Weights of a small mixture-of-experts language model, trained from scratch on English Wikipedia.
Size: 12 layers, width 160, vocabulary 8192.
Training: a variant of SOAP for the experts, 675M tokens.
Below are experts of layer 6 (counted from 0) of a mixture-of-experts language model. Rows are named router (the router's row for the expert), up (a neuron's input weights, with its number) and show model dimensions 0-159. Each number is 500 + 50 x the weight over its row's rms, rounded and kept within 0 to 999. Numbers have three digits each.
After each expert's rows: a language model's description of what the expert responds to. This comes from a sample of Wikipedia text that the model never trained on.

# expert 11
router:552544572466503544537553447470439554458418574494457463472517575424456460456534442523548589482558527514495405470536442559501506500521551439522513558589489458527551491358460609494513532429399565434478595486489503462511543501529554481484547459474571572450488599502425571543450450440520450500445474553455502395501573441475463477542605491483500382558493475457433443489406515570537469530503483503584522491490493526525559431519533476532540505468462480466575566602449458467494519508423507
up0:490540339415447440520555482482557491580486491560592471441457449519462458542609485445530535599523584455538500532544401544526544496481457496495452484460459536453477471498537475517438545417521430427411498433514488435535495443493451534491542405531581613585430520500564533561468524491457569476491495477559587545446548470483466520582517467487486582478586600538507477530552478485522441485475452463502528526493536470607528565553529553529540529459563521513562464436527496444453436596555486
up1:499553581417552479508522521525498463508531553546559547554485460547518461502600440417519446516536401580422495567495391444517443485526567516522497512446480483522547528599546560439564474500487542578465542554520566549500406451560473452541612557491562593441443401455564419456535502405471482520526586469529457428487557548484469472484470452406535519516464511505524454507540479449499457489561483558496516389525441536475599547509439494528535509556493423459501502418592404421463500495493467
up2:552536427516438483495349482511557496510428495451555495544496487480390450508431543521484499436496577421472524494558487462560461586483536532478506437516466365519463440480460509548564508459473478577524528379503505419466459470490434512566494561540473507445507609522535523566613519488483439520485486473529549494551528456487603546510477499450594476498634528377508493554559480594516432397563425463478554481473450523569510499423447521449455497569566518534465542531490499485537559531537495
up3:452419500476443484477464609537459550578504524505403511470471419486510520450518519515403404424576467485502434542509524546599437547468466499505460573478546488477523455494473504502453504471426512443469488568576462426511507481388390430542512426455460497487538511563522399527433602427572440507503489483586538536459535474486526523478535459571515504517568525453491516567504508597530485509600451436461454486575621490482437411487531427455484491574479502492567424438458564526579511503585512
up4:471515532429511531526521515503536517348516439543433529490547525575568433458382527486632535576467484452436490491515441502543466552476443499506447457443507543524535511593552535581508469471475517508470471430559524569552526527525547498509448547554532471499464528534492454508534457498461502567541438487578482536497518578442410358534468493462638417440505434466556480590434453500463524504504447501471506471561528511516567510552454426531570480470542547480494596519512554461409559369529438
It responds to: Surnames, given names and surname endings in cast lists and rosters, plus commas between names, e.g. Jones, Wilson, -ović, -ov.

# expert 61
router:536572469458473486506465415471437491430456586540448416502524563480543537518568508511599542502590483469448454404417469470507570500468484455471539513454556499518444456489567557511482444548442611480490448497537451448546573580567567442551486563502545496425544505469576370557495551438482511500432480505506441449561461509511417475436568522396463468445481476477557454549426470497549450515504580574506508410484534513510602431517570605505507611535561563509437537535449522475479507493515487
up0:401470468472508457478500527447513436499566481461427563475549500494471444450538405503615509578517576404539545500529566502497529518412462502436487457516446475466465428452569602596477513458518562639472479493495425385536543510502567525399464557533468521445500499622600523619504542462479534533492581474428457456488491441526511563541480487403456444524561477604529541502473489512499467487603583420442480519459471553433446513462452530554552461536450482502496455500517528492485519527505518
up1:509469516562564512398492406529454574571538482477546435558507418381484576480569504533475584531508384522516421534471495526587567470560509536531484435494525544457533441531500458482483501523492519493569568456510478556446484564528417508388467490482460463487432409560498468536508461543487507498453612599532509588502545477514500484474432453500606482447492502514508503489540416493502525431441371506578561495512511556564544427411485605500542436475550546610522477495492510492468430528550432
up2:551516442505552473439473588518420454505481494444372534485474477499527471525499415452486492487530519512472499446529581511386467443476526540412578487422563468533432483456520439492555471549441519484537414367461485528513459539503481425459475524478471480470513504460581552416501581457529613469501537543591451471612469488506460567463508469467545544593548590578473361500548515454511528509543465414508471568540537490511458549521573553479467530553548538520498448479570513392465539607506471
up3:512465481550435422513515470515435467525545429431587513489510460504487519528566516472533463459479433554453493477504471476436487529523542441601459560509438488504418575485496466552471489476556503626481480481525495521564594505451585488424501578516474491387457371446528536531516525553541458530464579486454540449501517559531503464540539536489392571616562489556473521453544503492579417437527538504417513450543418516515477499589464467412553599473493445442476506383521427398548501427540501
up4:527472460440417495493557525425503536568457545518460418553534431489502436491530478540476458499422538445518496461432573402500574576523517529455441545517545524449538407490494481456452529409487550408512469448471495583484502516462399426571525499483504444577533460547566620568513484535477523499455456589549462471562559504536512561543537499547514445431564528632418475502537461439592470523541474572469457566456511578471457561481536478480474378526579589512432465496559570520530527561523497
It responds to: Word-final vowel pieces such as -o, -a, -io, -ette ending foreign names and words, e.g. Mundo, Hokkaidō, millennium, Concorde.

# expert 55
router:589570526456475537547496614432430477486500476447554463466478474501585456551421507529508560534539529475572520497486509467485461548464536541522518537552480482594514534439458512603437547504539504483507504577463497474446566579500609518555513518421424502427478571510536480521451601450532530348521425463499414585367487515512486524506525399548547452577546494588485447485486530456395463368546547473440426524448469509477489464485543486530398506470513423516495485477494490421486543496542492
up0:576522422548467470459461421531473418514605486596449442532505506495537461564539522553486471455558441451516568489517524508525606522459481509453361539453502548468492506527443529458555468453483558508569508489455442432477484534454582600542474494413466489561452411553515434564438464518456541524357569455494503562514504532561607488543524532585403533407546470467473482467519496559535562399433538478422461419436391478558490464477515470519466417475500501562502550479476510494534506494539498
up1:439525473549396513459492555468500471415482462514456596481423526533453438487516404485520492398469503406470555532489456492402485535509500544416390498532531496582566426517439443560536499426481463439487479491377564527487532513467524466523451516469515499554478586477511587435431520544552511566490556537529509433461520496374521466477532546559499610515529430496537547423569535517481483386460494445557564474518449514530543544516625500484442479489479542516449493535582603499532432518533578
up2:506533457501408458545465429562476424436497498524490414489545577632424524409535567498492490437506532513476454502503560495525472527520516504533427552506480550479487424481412543546479520605466530548508575578534506439518476467529532462504516605467494481476564516502607458525426554534434456503457512635514546483560524502447491465376438380427408548593569466497484550500448504471449488517434508500457441454461484496485523535616488514476477459438514461605525485407541487545535496559457425
up3:455510481531596513422443567497545578537564431497525481520458446511491444478505464524452536530488482438480466545520470501589477538547451549547527526494567529501471445531517498583616559503546501536617558480499536572459509475461435373429468540530605509519499414485515504519567423556492449416558491526526478425540512442455560554454447478484511530462559540571431517396443538609433359550496467524479488451454510491537471542456472420555436459534478473363510437429488495555555500442497468
up4:494512465465424474522463498582546408411422559518514562444456482562484586474585442539438414335490488523523561527418500526468562511496546567495484598539607407505462464445476414444427469485490502488525433489440505499500537486471523432528575520527431465507458536541509583496526578478407489529494506521474537423490540553428444552471520454491515543584542465511538561534537464508448591437389560518473528524521573405504519483589464530588472512488466558474448536532491464461473555521587548
It responds to: Prepositions following a verb or participle, like by, into, from, through, between, as in split into, operated by.

# expert 59
router:504565497490467558534420538510425551518483487448468500402531514446446461585456544505591475523464549473539567550480623477533477469490518499574490547463479457557510532522479458589426561540562495495506501519479589655475578526532460539433493508454372534563516445476530524478517510451508485404546442583468459552488421472547554574580425425429554512488494530598464527470463543406417473411525430518562496484453406477506462486511497546511486462452481429485578507474606494521530556466573500
up0:492540458446530520530539467489442515511494460563440427538523502514464479508351527515539495559465486412484480478515498519644397468445550533498402468418541531486500531485506495554477452472606474502503486522506591561550444515437479529550510417445578355455490505385492544483628494531566454516480435466521593454605507560566481545497533501458480472501493531450569458446532616494525460461537531505458536491363451518396457519502516430537515503400502484488454504557455494529529540511532475
up1:485511454482549525592563461565503602520515465469472542564507443513527471522505538559415468452540567563427562527467501531502475615389508475616562508479509461540453501423591521573511464456510385497561551505467533511530501476494496494569467432469590497490451395466389536509458508466458461547511549546553438543438500471445515486464505516416411449535462489455454542554474448505427448488439482493421465489547559471482514534388548386547551473477482557461548519529601467488631462531445480
up2:526611504488432514439559512487469468519572475477596594432558512516402439492390500583441447405541545593476542449559437415520502487479544549536506599450603508464464400504471455475450480550470466517529517492479484371504472519548465531491525525487522428451552557423547461499489503523494530507560473585535572501537479513550572466552585613517430467562555504534529521495613448504506549472521494505464511564444456501454503448480506508564435467495367516530499435506391491525523514445570493
up3:609565472497472589521458579506543493458544528455431513534513446478511502484418492523458531518561572478495511541462394489532484529319501484484540497571623539422484428430514464610569447464532482550516579577554545498515485469541577505543434489478529458489445638496441434459519442523469499495468538488467440457418533449556499508476563476417516472561461565442499434528513490359408474457503548527481450474466576544501563521482513491471502508571509511419521531414477498587548539491500491
up4:486531464511476461490586469483458584508505584483473471565536505472541520515589542505541502559467390537586542550471493498527432532524489400493426581573534537421481535473501375536444442553549546555516540477607582580589557576541424491512484511542485424413492510503516536468508444515397464466418464498456556499505521483612506422537441439469495469482514441503490557437487478387526488513507460487456493536484504419533564546450410443470551554507418483403516472540444501529436518618542521
It responds to: Prepositions, overwhelmingly in, also at, by, on, during, across, according, starting phrases like in 2020 or during the war.

# expert 33
router:517516473507494578483589451494491565560496431481484551428468488398523460496440418479524503463450579545608484546460544422591410517459515573565515550497461483511502570531475499593505465520492504474523515442438493480456572510497591560425527513390381410490535496504550588512465475470497483357532421504437475551455532548472511517571424519587515525562556546606516513492528513546477412455502467489536506479421496522535506545395490542478519511426479355541520478449452482486525487525589509
up3:546402510460480360537468470550613519419473481514503492447607466520551496550510480538479458546549531510523421470503514469460577395476523505592498476501550439428524526551487521458483519476413472538394516506541481538442498500501471418600599563449542481480506503495490486492555492546574577540525440531459444432424446496529638510574402566442498508569468515552500501530504501525591524476498485525405478468473466361547478483574527512543454511418495514535501461556535476573492515528518627
up4:501411522513408535480497503538520507512423471507528570555563570538560602505577521548457565450594481535538505509520517480502470560502411490495477498453508468497605467495430545441524435514491571517498518656407553568576514510455488435496493423529581516493491489468548636468509464540532487506520553549548478484527542461436407439480586553472483446548513531533482550498534482463512553407510390573468474400432542569516460383510446528536495509473530545523476398440509560473451519412441456
up5:386494601519501397585508509543515507503510524534484534514439401585464557404482599497612471537540492499523520493486444455559550509463544472527628438555462475519543502535529464516459564518417510511517411475514406452446527505480516417427487462558490536485473554584488573491529528474429449413451518434555479526610479409543447543547526560386503566513493493606519431528471508595432425466591522473516459522506443487463500468511452481482471399534541472458468519545550478492488545553549517
up6:536454425498388448455477533417564451555500542503538536535427419568467437401450518483496508584469505503537424489500422470510506537478500433490513483462493574527423494416502464548592585518571444491414411542485497420418575462541461405423511511447457471574567519473517481475607424592528525551542553504457477552488418532508544591504563514508434494467543565484521524536425550541554450451489550436469498492471468483494619444531493524441427536480415540430523468526581467528548481554469518
up7:511533572508471468532524443496535533506438523476491491438523538562589504501505521540468554490484474455532504411497460568567613531554505505416491543530558566546411543541483399498571474541564438469560463504572480585490496513449432405419501415486526473585540472494436439495527453401440441487521494553522524514451501559433434460503534553532470475442529527487412373525584446528574526503478440546528476518514488535359447490462544442540428469520502604607456515469510523512650502531506478
It responds to: The words for, with, as, a, by after a comma or verb, often in "known for", "with", "as the character".

# expert 21
router:554438479414457571471606581514512427527411477481411500410487393456595484525426512498501460441535536517526445546513492493470532470502487504471509563416457489464531465527540474513548415566406564541488526541497534598433529519444562508517542549407493430429524467438601558456443551511499562555571454510495487449541533548494485588487439538502548453478514396465409409533515570519494588438496499525494508567500603501491566562461468437505525545502551407484594528463552514560561480452501543
up3:430512497522501610514413417535540535445463564550493534475567533520494509555486529455459359587408531528507577453545525462508525640421461502583544505521510496514442417492557488448475459431511606545454512465452609519562407481373478448536582546512530477478518537472483466511507430588565477533537507502490487437451500509563604563470504474512567415487485489414525498542462559495506469498477467480514512462495563441571458423491545469554429461454439536525487525559455507511453455419508402
up4:511467447433522511625554447566450464516522458526544546457495663479583442496489461552626462539487455511493541472466514502495520570462483493468561567408503420533532522479459590563474461469508435557527496471559458539460507513518554510548603442403564554490561448431489474538444529536483483513626465492582454498440490486498448518543570533568457530465513477488511494454528418467469491563585577524475473533414489479486465422500556505547501416433506409557500508422512583501430484397573536
up5:482573579593487459505426485514506560511540524461526500507619494520550579513498511472473485507528566444530511424515641421380611501531511424526507435522509505510528497491539473512456455558468551478434464505505515467491559514505476473500484554506523499525518459513482505517456495562554488503455568541404390386469560446430505428555482460521526445495463549493539483502493440500440571536525494497611441450484498554508432539562591582436437380492441363439445507505568518514518481594551401
up6:578448464511530436512568448463467474506417513461471540474504430469596515451528534550534497508433477433488427394416491493523545594562516524461568576558450488485500508513506383530502491544614534506405466525500479459387500449515594498508469494457465527611525443482428469392502489538497483439445574534487444478528529598501409521484432567516517451534478556518392517533556488387505493490522490461577541544521527524503494505525502543419515484456543513538510575336456487505483420512516587
up7:541408523544511473571541540420500526480541493472504465454494453498430503499570614567546507447484463520447463521511646513528526532464496477498472516414434500484473438505421507365520517545578564473488477500532471509540585567489467553552606460363551460495504488481556456554538564483469566573510403504467532628494473413609510542511357533590485429497437461546542526523472514545529465462486520478478500437497472471523447550473559557421510538369467539486464479462503533475462476528492489
It responds to: Hyphens inside titles and names, plus line breaks and pipes in chart and award tables, such as Punch-Out, Wu-Tang, Play-off.